{
  "d_model": 160,
  "n_experts": 40,
  "router_score": "softmax",
  "routed_scale": 1.41,
  "balance_bias": false,
  "lr_router": 0.00232,
  "vocab_size": 16384,
  "norm_eps": 1e-05,
  "lr": 0.00339,
  "grad_clip": 1.0,
  "train_tokens": 780100000,
  "dataset": "wikipedia_en"
}
Below are experts of layer 6 (counted from 0) of a mixture-of-experts language model. Rows are named up (a neuron's input weights, with its number) and show model dimensions 0-79. Each number is 128 + 32 x the weight over its row's rms, rounded and kept within 0 to 255.
Before each expert's rows: a language model's description of what the expert responds to. This comes from a sample of Wikipedia text that the model never trained on.

# expert 8
What it handles: Determiners and possessives before a noun, like the, his, their, its, plus list dashes opening infobox-style lines such as "- Location:".
up0 [175  92  83 103 106 136 107  63  94  98  96  92 137 167 110 197 124 155 141 116  99 146 136 105 113 129 142 110 113 110 146  83 127 112 165  57 126 159 134 135 122 134  92 126 102 178 196  92 120 155 111  95 155 133 133 145  68 133 129 188 151  89  94 139 131 123 116 139 130 135 133 136 203 161 131 101 196 120 120 108]
up1 [127 139 150 140  49 140 163  99 169  65 138 135 166 110 140 149 131 132 155 104 106 128 144 117 176 122 153 101  88  83  82 141 132 111 155 165 147  77 148 154  90  71 159 156  73  87 142  88 132  80 102 119  86 143 142 121 162 123 176 100 141 122 186 165  86  68 150 138  60 131 131 122 142 160 141 162  51  97 178 117]
up2 [161 161 157 165 139 161 149 138 118 144 192 130 132 175  97  84 141 161 126 140  96 103 112 112 105 138 143 124 126 147 152  94 128 126 144 108 105 160 103 112 144 120 139 107 106 176 159 104 176 127 120 176 172 182 113 149 138 100 174  72 165  94 160 158 121 170 137 119 108 151 116  86 118 191 121 189 101  87 187 167]
up3 [182 163 139 147 109  62 119  98 138 184 187 142  94 140 107 126 152 109 144 185  88 149 172 130 173 134 183 173 128 172 163 123 105 145 128 180 105 108  96 158  93 145 104 164 101 133 121 128 136 114 118 112 104 148 166 101  74 128 138 154 161 160  77 133 116 129 114 122  95 109 164  98  86 157 188 149  85  97 141 172]
up4 [122 189 141 105 139 177  97 137 146 197 136 116 117  98 126 182 125 141 105 146 138 139 146  95 104 156 144 115  80 137 131 127 111 164 166  73 166  78 107 147 156 107 108  93 158 144  94 177 161 138  92 132 130 142  85  92 123 126  94 159 131 121 116  88 175 137  84 136 135 121 163 146 122 120  86 129 215 143  75  95]
up5 [167 162  87 142 110  99 132 122 123 188 104  89 114  79 164 104  89 102 100 139 118  59  96 110 120 133 174 142 104 120 128 131 131 134 101 166 162 107 180 103 106  60 115 112  71 100 137 101 114 150 145 163 119 164 112 126 119  53 179 159  85 107 149 140 102 121 130  67  85 143 168 164 138  81 165 114 136 125 129 164]
up6 [150 109  95 184 148 116 192 152 114 112 153 119  98 106 117  82 113 193 157 146 112 123 172 123 129 124 170 147 126 146 164 113 143 121 148 130 120  51 154  68  97 147 167  97 102 142 149 162 130 121 119 179 157 119 167 160 144  76 131  87 119 115 148  98 147 155 143 146 156 104 142 150 167 140 152  79 159 125  86 143]
up7 [197 102 150 167 135 104 154 102  92 161 157 118  57 125 160 128  52 132 114 161 139 102 172 134 123 154 126 107  83 172 134 147 149  95 134 114 115 131 148 109  91 102  73 150 104 172 110 115 112 109 108 200  98 181  66 172  93 130 168 138 151  41 113  41  69 113 164 175 150 104 119 219 140 144 111  82 152 140 161 146]
up8 [ 85 117  76 189 110 119 115 131 140 181 146 118 109 154 141 111 106  73 139 105  99 145 160  97 126 151 155  69 148 159  95 125 104 209 129 131 141 117 160 140 109 107 144  87 167 126 171 175 106 146 137 120 132 159 139 148 112 158 118 118 146 135  59 119 103  98  79 135 100 152 140  96 143 131 143  75 146 113 162  84]
up9 [166 142 115 155  58 128 132  74  85 147 142 113 143  91 114 128 137  65 156 102 150 128 164 130 145 176 145 104 151  97 104 137 124 120 144  67 172 130 118 149 159 130 124 142  97  87  87 162 136 103 184 120 154 133 173 115 136 143 170 150 147 155 155 117 114 123 129 158 110 150 215  81 173  95 145 156  85 145 102 151]
up10 [120  99 145 153  74 129 107 124 101 126 129 127 181 170 118 114  80 155 150 121 149  98 110  99  68 164 123 100 100  93  90 153  60 131 118 107 114  84 175 151 109 103 234 144 130  98 122  77 100 149 176 156  99 101  94 115  92  71 151 177 132 119 114 108 120 106 126 162 130 100 177 139 153 115 123 117  90 193  75 160]
up11 [164 143 123 135 100 101 133 131  69 117 112 149 130  89 137  90 147 194 206 114 114 168  98  76  84  80  81 118 126 102 131  74  87 159 132 162 135  88 108 151 154 146 128 128  69 135  99 115 117 151 128  60 162  97 117 139  84 132 137 129 197 126 154 157  70 132 103 137  65 140 164 166 164 152 137  65 136 104 126 135]
up12 [144 158 149 172 114 186 125 122 101 116  96 169 129  99 114 160 169 150 185  35 179 128 110 139 147  96 148 150  88 140 140 146 146 153 157 133 129 175 100  70 185 125 152 108 146 143  96 194 189 153 113 189 100  71 109 156 124 119 147 113 106 169 137 152 118 128 122  92  99 142 145  90 101 104 141 104 120 112 101  83]

# expert 15
What it handles: Single digits in codes, model numbers and formulas, such as SLC-37B, 1.95583, BSS-702, plus raw non-Latin byte fragments.
up0 [ 92 116  71 217 132 100 134 114 141 199 134 123 142  62 108 148  73 126 126 111 103 125 165 123 175 142 103  92  70  92 174  92 106  77 102 105 110 154 106 157 111  88 148 117 141 197 135 150 128 177 128 167  89 120 120 154 131  56  74 137 150 132 174 120 125  82 156 125  95 123 199 126  88 142 163 137 121  73 199 120]
up1 [109 122 148 128  74  70 108 148 125 129 135 178 131 142 100 107  87  65 138 124 127 119 113 100  78 150  93 127  59  68 198 125 118  74 133 125 117 106 141 119 136 131 134 183 138 110 155 119 111  78 122  92  89 105 138  91 161  53  46 167  80 142 166 182 106 170 199 124 102 128  84 185 169 129 116 132 117 129  79 167]
up2 [129 141 199  96 166 108 149  67 147 137 133 142 119 181 185 111 138 133 114 153 201 106  93 112 165 148  63 116  96  77 149 103  59 106 145 131 163  90 176 157  96 105 145 134 121 203 140 171 127 125  69 151 174 129 129 104 110 139 110 187  74 131 156 118 127 118 131 106 137  77 190 127 159 129  78 124 132 147 102 120]
up3 [143 198 139  94 156 101 153 142 140 158 152 152  76  96 103 132 111 160 112  85 119 179 115 121 215 141  86 119 168 122 129 159 181 135 122  90  91 115 109 133  79 152  86 108 132 119  95 115 105 189  95  72  94  77 118 142 179 100 138 152 104 224 137  93  99 174 120  87 132  98 137 131 165 163 128 142  80 155 114 132]
up4 [134 154 167 121 208 167 149 130 128 129 186 128 117  99 164  96 106 149 124 105 142 195 201 127 131 117 127 146 114 104 135 154 170 173 123  75  40 121 139  98 173 156  89 151 184 118 135 142 142 176 106 147  90  60 140 148 147 140 109  98  41  90 159  90  95 151 119 123 147  74 201 158 171 148  94 133 113 141 120 123]
up5 [ 99 105 109 141 155  72  94 143 101 134 191 153 137 118 187 129 105 154 126 137 105 152 123  50  85 131 113 134  49  92 162  73 164 113 129 104 132 156 115 183 122 160  77  89 101 169 136 166 133 166 132 108 156  69 152 124  97  73 122 125 114  94 157 133 116 152 158 126 162 100 191 161 181 159 155 102  72 164 151 148]
up6 [146 140 173 224  77 131  72 114 112 180 113 157 122 109 172  42  95 112 113 143 138 102 152 170 144 123 121  96 105 122 129 115 115 129 165 129 135 114  98  74  96 146 157 151 136 165 127 155 142 137 124 127  81 105 126 110 132 114 125 102 195 119 116  81 116  79 199 134  66 148  97 178 119 117 115 119  81 110 142 148]
up7 [ 79  87 139 108 110 142 203 162 103 134  83 155 120  92 117  95  89 115 156 104 137 116 170 163 125  81 145 115 108 102  99  90 166 146 114 102 168 130 186 176 110 143 198 104 142 148 103 154 103 155 104 162 162 149 152  99  90  98  86 211 110 110 118  84 134 173 143 191 129  15 153 205 173 186 131 125 123 124 114  95]
up8 [103 159 129 178 144 111  97 102 150 164 218 141 152 127 136 158 143 135 144  86 101 148 161 152 139 170 187 167 101 141 121 106 124  98 109 138 188 102  96 100 124 114 158 128 156 173  73 148 120 151  84 111 160  87 148 178 152 144 127 108 114  98 168  77 159 168 154 112 153 104 173 115  82 155  94 159 115  74 138  97]
up9 [108  87 132 133 116 134 120 127  88 176 153 124 131 113 137 103  76 120 171 169 110 127  99 151 115 178 153  93 104 111  76 105 129 135 105 168 122  92 146  59 137 109 167 119 158  71 165 127  95 164 142 103 154  60 127 156 127 133  86 134  65 127 127  95 111 116  98 113 119 162 120 123  98  99 116 137  93 131 124 136]
up10 [146 167 137 124 107 109 130 127  77 173 205 117 133 169 164 142 178 103 164 157 117 132 140 147 145  65  88  84 143  79 132 103 148 120 121 135 107 148 151  45 123 148 174 140 144 150  91 119 130 180 121 186 117  91 153 113  96  99 107 169 165  92 133 171 192  99  79 192 126 125 174  93 136 181 118 104 132  85 153 144]
up11 [135 167 117 168 124 183 108 143 163 142 158  98 194 178 131 162 123 126 123 147 102  70 158 129 143 101 151  23 109 127  99 149 134 123 141 113 130 160 113 116 138 127 140 124 112 109 128 103 124 115 186 153 148 118  71 192 187 116  89 121 148 165 110  90 113 142 138 131  97  97 164  82 176 138  66 101 101  86 145 160]
up12 [113  96 108 128  96 127  56 104 109  95 100 141 127 127  85 120  28 131 105 133  67 167 135 146 129 148 185  86 172 169 147 125  90 160 138 101 133  77 111 120 171 118  97  71 180 158  92 161 130 135  66 112 175 144 115 156 126 101 153 100 149 113 111 122 118 152 111 150 178 102  87 187 149 169  83 148 174 144 148 206]

# expert 18
What it handles: Words inside song, album and film titles after opening quotes or table bars, such as My, You, What, The.
up0 [105 131 104 141 126  98 206 115 126 144 144 109 118 115 137 134 126 113 113 133 151 129 185 113 124 129 132  74  96 190 160 158 133 151 149 120 125  63 108 117 128 134 164 146 210 143 182 160  69 104 163 191 129  69 150  95 190  83 120 147 125 108 115 160 142 120  94 155 165 124 168  89 158 125  87  81 153 171 137 154]
up1 [ 93 137 100 107 152 112 176 186 133 149 112  99 114 137  92 107  98 158 124 157  94 179  84 100 114 121 108  86 133 127 189  92 124 114 139 144 158 119 120 113  86 126 130 105 160 103 161 120 132 119 111 144 115  98 138 149 109 152  99 220  85  29 150  79 126 150  81 162 146 169 164  52 141 152 117  84 121 100 111 143]
up2 [123 169 116 125 115 131 101 157 164  82 170 160 102 161 158  88 149 112 125 134  96 129 121 106 108 120 118 151  89 139 155 113 103  89  86 168 169 133 103 137 148  79 141 119  40 122 150 113 129 117 157  79 144 154 142 120 137  69 178 150  70 146 105  98 161 153 118 112 107 102 117 181 150 129 112 156  53 134  93 152]
up3 [178 158  95 195 110 105 203 144  99 136 162 120 110  90 132 134 170 159 115 175 169 152  95 159 110 114 117 126 159 124 187 109  71 118 143 135  79 160  71  87  95 108 130 120 135 122  87 165 122 109 149 128 140 139 150 159  61  90 107 106 145 154  92 128 106 149 129 145 170 174 155 105 122 135 109 109 173  90  82 140]
up4 [118 130 131 145  81 107 150 159 116 127 162 171 152 162 186 116 149 130 148 112 121 157 132 147  83 101 123 181 136 174  83 106 170 144 132 168 102 125 124 130 137 145 181 152 118 114 154 167 182 216 175 113 108 166 106 167  97  97 123  96 103  86 105 129  81  68 210 143  59 142 155 140 126 135 196 139 125 154 167 132]
up5 [130  97  45 141  93 106 134 136 122 132 155  96 113 173 120 136 126  96  99 185  82 155  62 152 135  76  98 167 134  63 100 117 147 204 127 149 119 120  83 164  98 123  97 135 134 123 174 126 133 139  96 114 156 165 183 103  38 148  82 131 160 124  99  65  98 114  91 103  55 130 163 111  69 125 114 143 156 163 125 124]
up6 [110 158 141 149 172 104 106 103 162 126 169 141 124  92 113 124 172  92 145 128  67 140 193  83  96 159 116 128  99 122 155 124  68  76 174 168 114 117  77 131 140  91  55 137  83 136 110 108  71 136 137 117  97  92 109 161 159 102 136 132 143  60 129  84 120 134 141  67 107  62 147 117 164 134 162 119 151 143 151 123]
up7 [113  94  87 104 130 127 178 169 163 105  88 168 113 116  90 158 136 168 103  90 153 144 171 163 134 149 138 140  99 118 141 121 103 195 107 174 119 103 102 134 168 181 142 208 113 116 174 100 129 170 193 116  55  95  78 169 136  98 141 167 145 182 134 132 118 124  97 117 133 119  72 134 180 118 143 169 135 107 123 128]
up8 [173 123 156 115 158 146  94 123 128 119 101 139  75 100 130 128  99 114  94 128 162 112  97 125 106 123 169 120 167  95 134 203 157 101 125 156 114  88 128  77 154 159  85 105  89 112 136 129 108 178 138 120 150 114 123 153  83 117  36 192 136 180 137 105  84 128 152 177 148 151 159 162 141  89 100 114 120  51  89 143]
up9 [135  83 124  58 111   9 147 105 119 136 122 144 152 150 173  72  98 134 126 166 183 114 128 130 146  70 140 127 176 170 182 139 111 129 119 190 130 142  84 110 109  69 114  83 156 108 152 148 154 177  85 131 130 138 149  76 106 141 153 186 143 124 122  84 137  79 140 163  95 135 117 129 150 154 129 148 185 106 140 121]
up10 [107 139 152 107  99 117 127 167 106 131 200  81 143 126 201 157 115 160 143 102 134 128  64 118 140 146 124 153 174 123 175 130 161  77 182 202 106 107 113 130 131 127  58 114 109 130 104  80  89 113 158  92 114 123 168 117 133  90 109 136 113 137 159 153 148 138 102 139 116 151 108 148 135 116 121 147  87  89 164 135]
up11 [118  72 107  85  97 140 147 148 145 111 142 189 102 126 138 159 119 154 123 112 119 118 142 157 146 119 111 129  73 115 143 189 147  91 154 160 141 100  55 109 119  95 110 159  98 154 214  71 123  44 102 190  97  82 145 153 121  91 160 182 167 126 181 156  96 159 157 141 125 155 126 118 145  97  70 137 163 133 150  94]
up12 [169 151 101  75 119 108 145  80 115 117 107 131 228  83 131 106 161 175 151  82 114 126 108 152 101 104 136 120  81 146 146 108 197 120 139 160 145 103 141 114 149 103 110 101 130 152 104 139 100 143 107 181 101  88 148 106  86 139  60 108 122 141  74  91 161  95 116 142  93 141 142 192 128  78 137 131 165 112 184 129]

# expert 29
What it handles: Sentence-final periods after years, table cell bars and closing == heading marks, plus last digits of years.
up0 [141 144 115 128 190 135 127 137 102 172  94 153 172 110 128 171 128  90  48 152 130 130 111 132 125 115 186  82 137 146 179  61 133 106 127 111 106 158 170  95 129 112  90 115  73 108 123  70 169  69 150 122 136  99  77 141 178 125 109 105 112 141 197 173  83 121 152  80 104 108 146 150 190 100 112 174 146 173 145 161]
up1 [ 67 148 125 141 173 141  60 114 175  84 157  89 132  56 114 126 103  87 155 174 158 143 121 139 119 140 131 116 120  74 132 157 148 113 192 132 150 135 113  50 128 215 140  86 103 145 116 136 119 105 154  71 110  94 157  44  93 176 173 155 128 123 128 135 152 121  90 154 105 117 126 140 151 110 104  99 117  74 154  92]
up2 [126 121 103  75 169 117 120 152  93 165 146 217 142  75 154  98 129 181 136 168 129  76 102 175 122  96 125 103 112 184 124 139 139 115 203 109  82 150 148 142 128  86 184 147 118 162 111 109 184 148  90 194 102  93 183 131 131  66 155 166 177  83  82 106 174 142  98 158 170 183 138 170 134 164 153  68  68 170 172  76]
up3 [169 192 108  98 137 123 128 117  75 120 128 129 147 141 143 107 100 154  93  72 105 117 122 133 157 111 182 135 162 117  98 154 103 160  73 112 140 111 142 158 106  99 159 106 153 140 169 222 126 153 158 190 109 158 146 169 156 104 123 115 162 102  57 170  60 148 112 156 167 139 126 105 171 144 146 108 112 195 189 129]
up4 [116 120 134 146  93 129 147 163 122  63 167 111 165 105 180 147 162 109 166 151 137 137 135 119 149 130 178 124 114 116 151 102 164  83 137 126 153 134 172 125 122 118  67 147 131 111 200 114 135 105 127 145  94 117 108 108  81  87 175  89 132 167 146 140 125 136 139  80 111 188 105  79 133  80  74  29 115 141 102 132]
up5 [122 135 111 156 100  79  84 116 104 139 155  96 151 103 178 129  90 130 171 103 140 116 117 160 140  48 133 147 111 113 145  51 136 116  94  97 115 115 142 169 117 119 142 137 133 176 143 143 100 136 152 169 121 100 109 144 124 144 189 176 176 134 121 162 146 122 105  73 118 157 126 118  62 169 145 129  92 143 156 162]
up6 [129 127 129 184  94 182 154 136 135 175 127 114 136 148 152 157 146 130 179 105 101 129  92  95 105  80 117 170 142 194 138 124 164  85 168 126 149 108  95 146 156  96 100 124 159 146  77 119 159 117 146  82 110 170 134 128  81  78 110 131 184  82 126 139 123  88  46  77 114 127 167 177 135 145 107 117 132 112 140  96]
up7 [176  77 185 112 139 110 132  86 115 113 170  99 134 102 142 139 147 100 136 117 168 142 144  92 118 125 178 126 154 104 137  92 175 142 107 157 119 152 204 152 114 141 132 126 107 139 121 116 111 216 100 140 144  69  74 132  87 146 150 130 122 130 133 156 162 154 137  85 162 107 135  90 142  92 196  97 198 160  36 121]
up8 [102 145  99 145 103 144 147  95 118 111 173 142  96 100 180 137  96 113  97 117 126 133  73  96 118 139 122 153 132 166 175 151 151 192 101 113 158  78 139 147  59 105  85 108 132 183 191  53  64 159 145 109 109 197 123 108 124 175 129 135 144  63  67  89 172  85 167  79 128 129 195 114 176 121 112 129 155 119 139 125]
up9 [ 72 151 120 172 187  62 136 119  99 150 116 154  95  99 117 149 142 122 110 107  87 133 147 118 189 177 133 130  86 141 192 149 119 128 135 117 150 112 114 160  91 164 128  93 126 129 123 136 186 196  84 140 145 154 130 128 162 158 146 120  83 156 156 107  75 181 160 125 104 106  92 135  91 122 116 117 124 113 145 161]
up10 [148 159 165 151 117 114 156 109 113 120 112  91 111 144 167 109  99 117 161 118  79 110  69 193 136 110 159  77  81 118 130 147 126 179 108 127 124 106 114  77  94 131 127 101  67  88 147 126  88 103 143  85 152 147  65 190 191  64 150 132 166 100  79 134  88 149 155 132  85 104  67 152 143 133 102 158 132 164 110 127]
up11 [145 142 200 140 110 138 169 143 183  82  90 151 111 167 215 115 136 148 176 103 129 126 126 106 168  82 165 135 163 142  54  73 193  94 163 140 140  93 105 116 175  89 172 117 134 156 142 177 167  68 113 192 124  92 184 125 139 107 165  99 152  91 117 143 164  87 116 131  80 153 111 129 160  98 101  67 148 132 147  82]
up12 [174 148 124 119 110 149 142 120 152  82 202 158  85 158 152 132 173  94 167 110 105 140 149 171 159 128 141  94 105  83 143 185 113 187 157 178 138 145 155 139 163 104 123 145 153 115  96 136 159 143 116 122 144 109 142 125 158  79 153 168 136 135  83 123 146 116 136  92  97 170 161 114 150 146 116 155 101 123 112 183]

# expert 32
What it handles: Line-opening dashes and table pipes in infoboxes and lists, plus office titles like President, Minister, General, Director, Deputy.
up0 [153 105 125 177 111  93 195  97 152 108 186 185 143 110 138  94  93 118 201 132 152 126 134 119 129 119 138 202  32 180 104 129 144 169 103  93 175 164 149 126 146  91 125 182 133 132 142 143  84  99  77 149  89 125 126 120  91 158 144 133  86 114 139 113 112 153 154  58 154 141 112 136 142 145  86 109 140 102 137 130]
up1 [150 137 159 138 106  91  55 110 131 133 143  66  73 127 127 162 127 129 140 120 126 130 159 172  77 141 132 121 111 128 124 129 127  55 158 119 112 114  77 164 107 235 168  92 103 156 151  92 128 144 128 143 148 127 123 118 158 137 106 148 130 135 115  68 121  52 132 113 174 152 112 129 147 122 102 121 112 159 150 117]
up2 [143  84 110 145 104 134 112 149 145 149 117 162 105 135 111 118 175 166  85 150  98  98 154 119 149  85 101 105  74 139 131 103 101  87  66  88 154 112 180 112 134  60 126 171 131 116 147 115 149 173  83 149 102 145 124  99 159 125 123 165 134 148 141  55 108 132 146 150  97 125 135 122 127 118 122 161 121 142 120 126]
up3 [143 147 149 104  89 107 162 135  78 112 138 134 106 204 186 114  80 142 113 115 107  79 113 120 155 120 122 103 149  92 168  93 111 160 197  96 119 172 129 116 112 131 116 102 175 121 169 112 105 142 140 164  61 111 118  65 197 146 113 108 121  53 158 122 177 169 118 145  95  98 130 115 100 126 171 166 199 145 154  84]
up4 [162 161 131 146 124 119 134  54 146 160  96 136 132 110 117 139 131 154 127  70  94 163 139 146  85 127 137  75  98 108 127 146 154 116 160 112 120 113 106 152 174 201 136 113 176 163 167  90 125 210 161 165 148 124  57 150 169 112  74 153 170 173  91 171 143 185 118 170  89 164 185 105 112 127 128 114  90 144 149 127]
up5 [169 164 142 146 110  93 166  58 120 106  68 120 120  99 147 122 106 154 114 114 119 131 158 115 133 194  85 106 158  47 131 164 103 120 168 126 121 104 199 135 128 121  34 129 114 122 128  52  96  61 121 192 118  92 115  85  98 114 126 193 114 138 215 116 115 157 117 128 115 139 128 144 125 145 131  93 106 129  97 129]
up6 [123 106 112 125 172 144  84 150 135 150 128  55 111 118  94 122  86 134 131 121 150  96 132 105 157  69 155 110  77 103 181 128  80  93 153 140 118  90 140 134 124 161 118 152 106 123 197  76 145 166 130 105  87 140 176  22 118  96 120 120 126 115 135 135 136 157 114 151  88 148 153 204 174 137  80 136 137 134 184 142]
up7 [ 71  96 125 131 219 116 167 151  54 125 139 147 164 173 105 129 104 160 160  74 120  48  95 149 120 102 160 132 185 163  93  82 142 178  93 114 183 139 133 118 109 133 106  50 191 130 203 133 143 155 115 152 124 108 138 127 165 142 106 105 115 187 131 140 138 168 149 153 127 154 118 148 161 115 124 102 109 160  78  87]
up8 [158 101  60 134 132 130  90  89 111 161 109 113 155 104 117  89  99 115 174 102 143 159 124 180 166  96 136 136  77 120 141  91 159 137  97 109 137 102 140 139 118 125 196 157  89 120 137 122 156 165 173 172 164 105 115 165 149 149 128 139  95 161 162  58 116 133 107 102 143 137 116  93 186 164  68 129 134 113 139 109]
up9 [118  37  97 146 139  73 141  81 200 154 131 119 118 107 128 157 171  84 179 103 125  66 109 183 106 145 156  90 157 173  85 122 169 117  59 154  91 103 122 151 121 133 109 125 142 181  88 110 162 151 139 138 134 141 189 110 176 113 104 173 142 135 164 142 106  98 132 124 104  58 137 152 122 103 103 145 129 109 111 102]
up10 [102 119 149 133 107 126  83 170 159 130 167 161 108 144 159 153 183 133 209 104  78 149 115  99  94 158 133 141 134 115  54 155 105 143 168 114 196 129 147 107 173 166 138 106 135  95 156 123 155 136 148 161  71 122 159 132 124 147 165 131 136  90 176 149  80 150 143  78 133 102 152 140 180  86 187 124 155 123 157 127]
up11 [168 104  89 133 126 140 148 123 125 142 173  92 165 100 101 149 134 222 141  76 125 116 100 117 134  87 166 173 119  90 128 112 166 126 124 186 126 177 116 105 189  84 118 130 111 161 158 144  65  93 145  96 163  96  86 119 157  89 125 164 117 190 113 114 112  70 128 153 145 138 111 133 115 181 141 137 139 172 128 109]
up12 [ 89 122 137 135 135  93 127 147 129 168 115 126 125 137 188 106 184 179  82  77  98 183 144 159 160 148 134  97 199 115 154 141 120 129 132  97 174 142 104  80  98 140 165 130 122 128 155  94 105  97 141 145  45 150  92 160 103  95 164 164 114 173 106 108  97 180 143  88  59 158 150 144 152 141 116 116 136 184 160 123]

# expert 30
What it handles: Of in University of, and place or name starters like Mount, St, San, John, George, plus commas between city and state.
up0 [162  97 153 110 115 139 193  92  69 123 124 135 135 135 125 105 120 115 115 148 119 105 141  47 134 150 134 106 104 160  82 138 109 101 189 139 142 171 135 160 181 150 192 120 190 162 134 124 115 121 120 127 110 163 111 136 147 120 133 104 115 106 109  92  56 129 205 139 108 111 123 150  91 110 148 201 116 115 160 129]
up1 [132 168 128 134 118 146 155 106 141 103 108 151 142 117 173 120 151  73 126  76 103  71  64 113 153 206 103 163  46 153 180  97 123 137 127 178  73 139 109 130 160 115 113 143 182 142 115 133  89 125 115 153 101 152 105 113  88 203 170  92 155 124 149 136 142 130 154 122 107 196 144 163 149 104 130 142 100  90 176 116]
up2 [127 146 125 111 132  88  57 170 139 108 206  96 131 127 122 154 119 140 209  98 140 135  88 160 132 112 179 147 145 130 133 102 148 145 104 141  84 132 124 105 116 137 166 134 112 154 125 108  94 173 137 152  81 147 118 135 233  82 155 129 225 109  87 100  82 108 126 157 125 148 142  64 118 137 181 136 148 142 127 124]
up3 [119 133 122 114 113 139 173 139 169 107 175 123 168 116 135  99 163  65 150 112 178 117 154 146 151 108 130  89 106 154 172 141 176 192 147 119 153 127 138 128  95 152 141 159  85 158 112  69  91 106 140  77 116  99  70  77 164 119  78 104 163 107 134 102 122  94 122 115 128 132 164 164 137 142 136 110 118 117 124 107]
up4 [113 109 118 112 182 138 120  83  91 114 147 107 131 131  92  62  80 117 150 123 158  76  82 124 149 166 102  83 124 126 124 125  94  94 173 115 207 109 115 134 103 123 116  89 145 121 125  59 146 111  81 134 176  97 159  91 122 107  96 130 102 177 111 178 128 128 152 150 140  99 121 159 106 120  86  76 187  96 115 102]
up5 [210  74  88 145 108 114  47 122 131 108 123 128 135 185 138 151 127 125  89  93 145 155 134 117 100  86  81 110  98 110 122 133 107  88 167  87 153  86 165  81  97 193  64  76  96 112  72  84 115 146 148  56 192  50 118  39 132 118 128 140 115 151 229 131  87 161  81 170 150 134 134 146 114 181 155 143 135  88 121 121]
up6 [117  23 108 139 140 141 140 106 112 214 144 156 150  69 182 156 162 199 142 127 141  96 143  94  82 114 142 124 196 111 115 122  81 177  82 122 113  95  90 112 117  99  95 163 161 131  91 152 113 149 109 145 135 150 191 117 116 140 129 167 138  94  98 115 176 178  78 114 100 119 107 115  98 151 135  48 113  96 180 100]
up7 [153 179 140 182 159  86 156 124 112 180 148 134 108 106 164 155 108 113  93  74 152 163 135 145 153 103 139 133  70 104 140 120 149  90 144 186 106 105 175  88 119 116 141 100 152 120 129  78  80 116  78 165 152 109 110 199 159 117 123 136 164 143 116 150 128 172 160 111 137 148 145 165 156 121 101 120 178 128 194 152]
up8 [126 184 164  61 144 174 138 141 112 133 163 111 112 105  80 157 173 132 130 145  94 110 108 127 151 130 102 111  63  74 119  90 108 122 134 123 135 123 103 119  80 139  75 118 118 149 121  85  95  92 126 147 113  88 109 152 158 126 139 154 128 117  71 187  92 175 108 177 116  77 157 165 198 172 123  52 131  39 160 145]
up9 [156 183 118 132 108 145 163 130 139  65 157 112 137 134 163 165 139  62 152 132 117 100  97 130 135  86 165  63 123 105  91 101 180 143 144  87 168 121  93 165 120 207 123 114 114 154  93  92  76 163 140 117 127 135  75 108 143 145  69 133 118  99  68 142  90 139 106 148  99 113  79 138 158 148 130  87 141  91 141  65]
up10 [115 152 190 108  94 158 128  81  97 223  92 173 158  85 163 107  61  75 173 166 154 161 115 124 133 142 155 103  72 193 110 118  78 127 192 125 140 123 125 129 149  95 144 142 127 166 145 127 136 116 111  91 144 147 172 139  84 126 159 151 108 139 189  76 169 152  94  80 142 114 128 146 119 142 127 136 121 111 145 151]
up11 [129 131 133 123  77 141 118 119  91  73 101 153 101 154 161 137 128 164 104 144  73  91  98 199 157 200 126 131 105  36  85 160  93 227 130 146 125 149  99  78 126 153  93  97  72 130 191 128 141 121 133 136 108 136  78 125 116  96 172 205 170  92  94 154 127 165 130 122 100 126 172 136 171 103 137 174 142  92 114 171]
up12 [134 141 107 183 150 189 102 141 119 157 156 141 138 165 146 136 128  96 145 144 106 136 126 107 207 113 154 180 103 132  97 129  89  89  50 127  55 158 126 122 121 132 146 193  94 118 142 116 118 155 122 176 115  87 118 137 160 111 125 172 100 137 159  98 144 119 106 155 181  87 141 180 109  95 126 163 150 165 134 170]